{
  "num_hidden_layers": 8,
  "hidden_size": 448,
  "n_experts": 64,
  "experts_per_token": 4,
  "d_expert": 128,
  "d_shared_expert": 0,
  "hidden_act": "bilinear",
  "moe_layers": [2, 4, 6],
  "router_score": "softmax",
  "normalize_top_k": false,
  "routed_scale": 4.0,
  "balance_loss": 0.00337,
  "balance_bias": false,
  "router_z_loss": 0.001,
  "init_std_router": 0.00888,
  "lr_router": 0.000966,
  "vocab_size": 30287,
  "norm": "layernorm",
  "norm_eps": 1e-05,
  "tie_word_embeddings": false,
  "optimizer": "soap_variant",
  "learning_rate": 0.00231,
  "beta1": 0.95,
  "beta2": 0.98,
  "max_grad_norm": 0.5,
  "batch_tokens": 65536,
  "max_seq_len": 1024,
  "train_tokens": 338700000,
  "max_steps": 5169,
  "dataset": "wikipedia_en"
}
Below are experts of layer 2 (counted from 0) of a mixture-of-experts language model. Rows are named router (the router's row for the expert) and show model dimensions 256-319. Each number is 128 + 32 x the weight over its row's rms, rounded and kept within 0 to 255. Numbers have three digits each.
Before each expert's rows: a language model's description of what the expert responds to. This comes from a sample of Wikipedia text that the model never trained on.

# expert 35
What it handles: Verbs and list commas. Past-tense and -ing verbs like included, worked, visiting, established, and commas separating list items or clauses in running prose.
router:142123151141125147130065132115168124172127132168142143197094081153094209092106135139104136153091073140110106115120155162098131116123117139153074152100130148132127189124144106096143130146112100

# expert 59
What it handles: Institution and head nouns. Nouns after "the" in names and phrases, such as United States, Institute, Conference, same, latter, plus relative "that".
router:166120076120117140176095155160113136123118111161162076123067073146057182104055081138102163184105113156158116159100112110152164066096108153077098155101080160162121146058145093091180216122097173

# expert 38
What it handles: Hyphens inside words. Hyphens joining word parts or compounds such as co-operation, most-abused and o-henro-san, plus odd mid-word pieces in foreign text.
router:125150083138136119120104153144124118143101100129165101116080146146122153146111099110098096131092070127125112151112167108135140106105085084149102129087144114178120169105159193145147202131094145

# expert 29
What it handles: Proper name starts. First piece of a capitalized proper name after of, in or the, such as Fort, Los, New, Windsor, Antio(ch), W(ii).
router:137123097140136104141087125146115095168091089128151133168084070110028158130065047112109133165117098124149076178142132121138125075111089140141095147139150153176096185069157174111177173131102170

# expert 3
What it handles: Coordinate separator marks. Invisible byte-order marks after slashes in geographic coordinates, plus scattered commas, years like 2003, and kinship words like wife.
router:154120081101180175150062104165093142158098129154154090165075106167092201130105115109088110134106067145155138183121186138127146077114107093135083149136155154164105168094157121120168188169065122

# expert 6
What it handles: Prepositions and headings. Prepositions like on, of, in, into in running prose, as in went on, total of, and section heading markers ===, ==.
router:161115128117125129153101092142139168133089109172093098116104148120091128100122132114148148193106039110069079139162137114100175085130135120162117121107096141148122151110193137096174144181106159

# expert 39
What it handles: En dashes, word pieces. En dashes in year and score ranges like 1907–1970 or 5–0, plus mid-word fragments such as l, io, ical.
router:179116080103132088162062132135160084189099106172124111134094073140109130101069102122122149154141097117119087188104191134095105063118093103085068162100107149186055170078154146108112146148126154

# expert 27
What it handles: Infobox field names, ordinals. Infobox field labels after a dash, such as League, draft, County, plus ordinal suffixes, round, medal, and date digits.
router:176075117134167116214126146106155127110086108150093081212081097154121155126102127089119119151119102138098099136123141135095149088109103105166116118082098124128132175068150148107163163180133072

# expert 13
What it handles: Capitalized name continuations. Later capitalized words or letter pieces inside proper names and acronyms, such as Cup, War, Road, Championships, Nations, FRAGPLAN.
router:169092094109154121151124132140140122162094112145135135171112105109073160111076122140098141156133094113153147165105162126155154081127075097128064130121122135119112127081184136101182182145088130

# expert 55
What it handles: Years and possessives. Century digits 19 and 20 starting years, possessive 's, his, its, their, and census table words like married, households.
router:127101111096136138141076121161108136161113116129150105114112084113128167080130144118108171180107120083079172123132145134135193128074055138105042151116166182086069166140144123069138155110168126

# expert 45
What it handles: Common plural nouns. Common nouns after determiners or adjectives in prose, such as team, game, life, film, bands, performances.
router:145110113102141153158100093136118075165082134188149137151054105181076185142079066115078098146133075169130123129112143145158126071121086073113085127110108154131113186109163118086167185177103118

# expert 0
What it handles: Coordinating conjunctions. Conjunctions joining list items or clauses, mostly and after a name or noun, also commas, for, or, but, than.
router:140099085118119154121076123132101157112105059195159121085105156184083175075071128142096120153095118111111076147156141125126157078114053160111082119139192138120096157093206101133152162125110085

# expert 60
What it handles: Relative pronouns, LaTeX. Relative pronouns which, who, where, when, that opening clauses, and LaTeX symbols like backslashes, braces and $ in math text.
router:186112085102168142145092090155092153151098122171129083191106114151121143111073099135120153120115055159109081160148183167161179088068156140127100160109152165201146163085164104093157157126090123

# expert 28
What it handles: Mid-word letter fragments. Short inner word pieces like ic, ac, ch, al, i inside rare names and technical words, such as Amer-ic-aid, Villav-ic-encio.
router:205073145170123087099101152122102187170106137183150087162156116119064170143092113134045086163080091107107145143165172161148163120147077128092088126132116134158089165104174134101099189149111117

# expert 8
What it handles: Table cell separators. Pipe separators between table cells, mostly after numbers, scores or names in sports and results tables, plus semicolons and coordinate marks like °N.
router:136176141116137156172111106103145113147108136155168027140088119186095135151122119146115120132110065161112102135165163107159127091118138087098105127129169109176151132029119148114129200144098130

# expert 63
What it handles: Closing punctuation. Sentence-final periods, closing parentheses and quotes ending sentences or entries, such as 38 years., (1975), and ".
router:153071056103132078150079114150137115151116124143146092171070083133075121149083125128089167142049058094115084158147136149145155105086115113146133196114119128150084180101150115100151134160100144

# expert 21
What it handles: Header and infobox line breaks. Double line breaks after title headers and short descriptions like American politician, plus closing parentheses after life dates and infobox breaks.
router:150122103091138128197096113129118121160118150109185116136077079161058151134126099129070137179129098147179138130125120169163151093108142061067070135145120124135177123080124157106137139099108116

# expert 62
What it handles: Digits and from. Trailing digits of numbers, especially 0 in figures like 280,000 and 150, plus the words from, between, million and billion.
router:146100097175124160147139101128140125165089144192167113123074046183125167143081155126140112119103140141180118118134181241125150109133130098130101138129115125149119144103152128099126170114068138

# expert 52
What it handles: Quantifiers and semicolons. Number words and quantifiers like two, one, all, other, some, both, and semicolons separating items in lists.
router:119108079078148134123049155147168066172109101161156038142093118171097108136118121072098162164060075165155081117140176147120162075112085109122100140167091129158097163130172118118149143110103160

# expert 14
What it handles: Prepositions opening phrases. Prepositions that open place, time or circumstance phrases in prose, mostly in, also at, on, after, with, during.
router:183069084136157148118092113131128134186110101139163099137093097161071161118080144089119143150078083140114126111173163179145136120109114131136077151093124142170099151091195101110165173148117127

# expert 26
What it handles: Parentheses and by. Opening parentheses after names or titles that introduce years, birth dates or notes, plus agent by, brackets and quote marks.
router:122125079097163099173118094143156096133121113143143098166080101105114194104076130119102133148113065134126143153139179133107158120076117110155119196077150160132085182089164093140150152107080111

# expert 53
What it handles: Paragraph and section breaks. Sentence-final periods with paragraph breaks, closing header marks before new sections, blank lines after tables, and the words be, been, called.
router:208135097111146116117080139107110164124095089174120080179067092135107127099082100167091163182073124117112172164150137128148154162088136085122093117160135115174142161088135105131184134151086162

# expert 15
What it handles: Copular and auxiliary verbs. Verbs right after a sentence subject in prose, mostly was, is, became, had, as, like Datsun became, group is.
router:168069080143195136155078100113132148148113142133145123174120107183114192090119141113054141185079087150109131120137122189109159151131139105154068156096112121164137163132180102098132155166089125

# expert 41
What it handles: Articles and word endings. Articles and possessives like a, an, the, her, especially in quoted titles or speech, plus word-ending pieces like -uing, -ful, -less.
router:169102121103123136145093139139163106137095086162134109167104110132108160088118102109116130171052124127112101111161190133092136098132101146091092163141095160148085192112125139072136169130074131

# expert 25
What it handles: Content nouns after articles. Ordinary nouns and names following the, and, on or in, such as government, songs, television, artists, COVID.
router:183089065136142143168052087108139140166094116152172096165068106153105177123068087104072150154086059134144118146121182132120162112110096085113065130129148152171113207076157123125154197140090131

# expert 10
What it handles: Personal surnames. Surnames and surname pieces right after a first name, often in cast lists or tables, such as Shaw, Smith, Dole, Gates.
router:159100082157144135174120131162139140164123117120145103168049104122083130111089091103084150170091063110128099141132159160117214104134123097122089120080142159153071197121147125152130138140092137

# expert 4
What it handles: Passive participles after be. Past participles and predicate adjectives right after was, is, were, be, such as used, known, able, destined, buried.
router:194139125166177102135068119126122156148099136154104129179094125146086136148099123092092131136122071157170142145122130132098091105120093144114063165081118154130091193099127152109176161119116130

# expert 33
What it handles: Proper name continuations. Word pieces and final nouns inside proper names and species binomials, such as River, Award, Stadium, juzepczukii, Finlay.
router:162098065103128109161097133145114106143129115134167111134073083102077189106091079123079145147108096137133144117089133155103145107099074130138083159147116160132153168134179070103171173148091145

# expert 17
What it handles: Line breaks, section starts. Single line breaks ending list items or infobox headings, and first words after section headers, such as Born, See, Personal, Medalists.
router:139097102169193109131092117136158145177091095137164143131054098161060168117096089095102137139105048116097117137111118164111115081122111098108084193106121144142114166130144137092175216117152090

# expert 36
What it handles: Periods and first names. Periods ending sentences, initials and numbers, as in J. Cole, plus common English first names like John, Robert, Bill in lists.
router:148098095143153123159095117145130123186085053135099131169114125125124134057093129102077161124078092106166100171166134142119150113104122101115128145137170140179075139074136157142121154136136158

# expert 9
What it handles: Table cells, place names. Table cell entries and US state names after a city and comma, such as Maine, California, FL, DF, Votes, Nominated.
router:164100085121146155142061108145145101164113144135112130171118105145063179101066075108096159177121072120150124168173134174141175072096119103093114169130093172153151172107200104121133233148067132

# expert 1
What it handles: Apostrophes and non-Latin bytes. Apostrophes, possessive 's and byte pieces of non-Latin scripts or IPA, often mid-name, as in Eto'o, Fears', ˀŋ.
router:148130071114148142173112112141097101187111109115150124167116111225107151128100094165107144184081090112135100139117151128137170119119135135133086128093110172154115133108171140094158168150117131

# expert 44
What it handles: Clause and row openers. Row-ending pipe line breaks in tables, and clause openers or main verbs in narrative, such as However, that, This, says, wants.
router:151097109149162174135061162114127111157094093148128111172106152156093131153083084057082158171036095139099130136110161185104132080146139119121135167072085155192132176137149169080154216154092087

# expert 61
What it handles: Pieces after brackets or quotes. Capital letters or word starts right after an opening parenthesis, quote, bar or hyphen, as in (youth), (Grodno), (Live).
router:144114087178193143155056146105147114170075070132111093166087139173104159102115079056121180157070118103106100159132209166115125125080154131120101137113115118152120195058137154137149169174087110

# expert 31
What it handles: Mixed nouns and numerals. Miscellaneous nouns, dates and numbers following the, of or table bars, such as visit, kitchen, January, 2, 0.04.
router:166103076137131156157070116134109139165104115152155090200076085172074188106072085114103174144090085131155100166141195136143157108092103088120087112117128165170103201090152126125142170162089131

# expert 32
What it handles: Line-start list markers. Hyphen bullets at the start of list lines, == heading marks and leading pipes, plus with, born, died and has in prose.
router:192159085089145176130058087133116139181141112129163098179124077158110139104111130157079147116080045101104144143134147113169161091091114105113063108085134185123079181123174123115158149112113174

# expert 57
What it handles: Infobox and table labels. Field labels at infobox line starts or table row heads, such as Born, Genus, Width, Stations, plus table divider rows.
router:167075075137155115185125114118086074162093142145123100151067077161070154111141102131062114189147100137134162156130164176136151085115128077136094119111107161172125175084167103064134209127143120

# expert 7
What it handles: Mid-word foreign name pieces. Inner letter fragments of non-English place and personal names, often after de, del or Al, as in Potro, Perugia, Negev.
router:168119091171145181167104112141168130135126082139155139139079115173080154129107083108080144124084074088131100161133160136090158151107083080128097140079144173116154179089124092115155142137113156

# expert 46
What it handles: Units and coordinates. Measurement units and symbols right after numbers, such as km, ft, mm, kg, inch marks, degree and minute signs in coordinates.
router:150114104125172102176095160174115124131124074185127075173076099166100150131071116104075111160080072157118115133149134120109117072095081117101131177117144143120139125068143159101145176135103092

# expert 40
What it handles: Infinitive to and auxiliaries. The word to after verbs like sentenced, ought, able, plus adverbs and modals such as also, not, into, can, would.
router:126130149138148139168124126192113150150095082140118028153102109182090161121090124059105147182071134155091149127128158156123103145129113129113107196166142177190143175113148123145134120128111145

# expert 23
What it handles: Copulas and opening quotes. Auxiliary and linking verbs like is, was, are, has, been, and opening quotation marks after to, which or that.
router:175091118135140143172099115129126096150091115153175128135097120164136195153095148089116113169016047098096095149115121174110103118115153111126081136106140136138140141131155147095158161171130098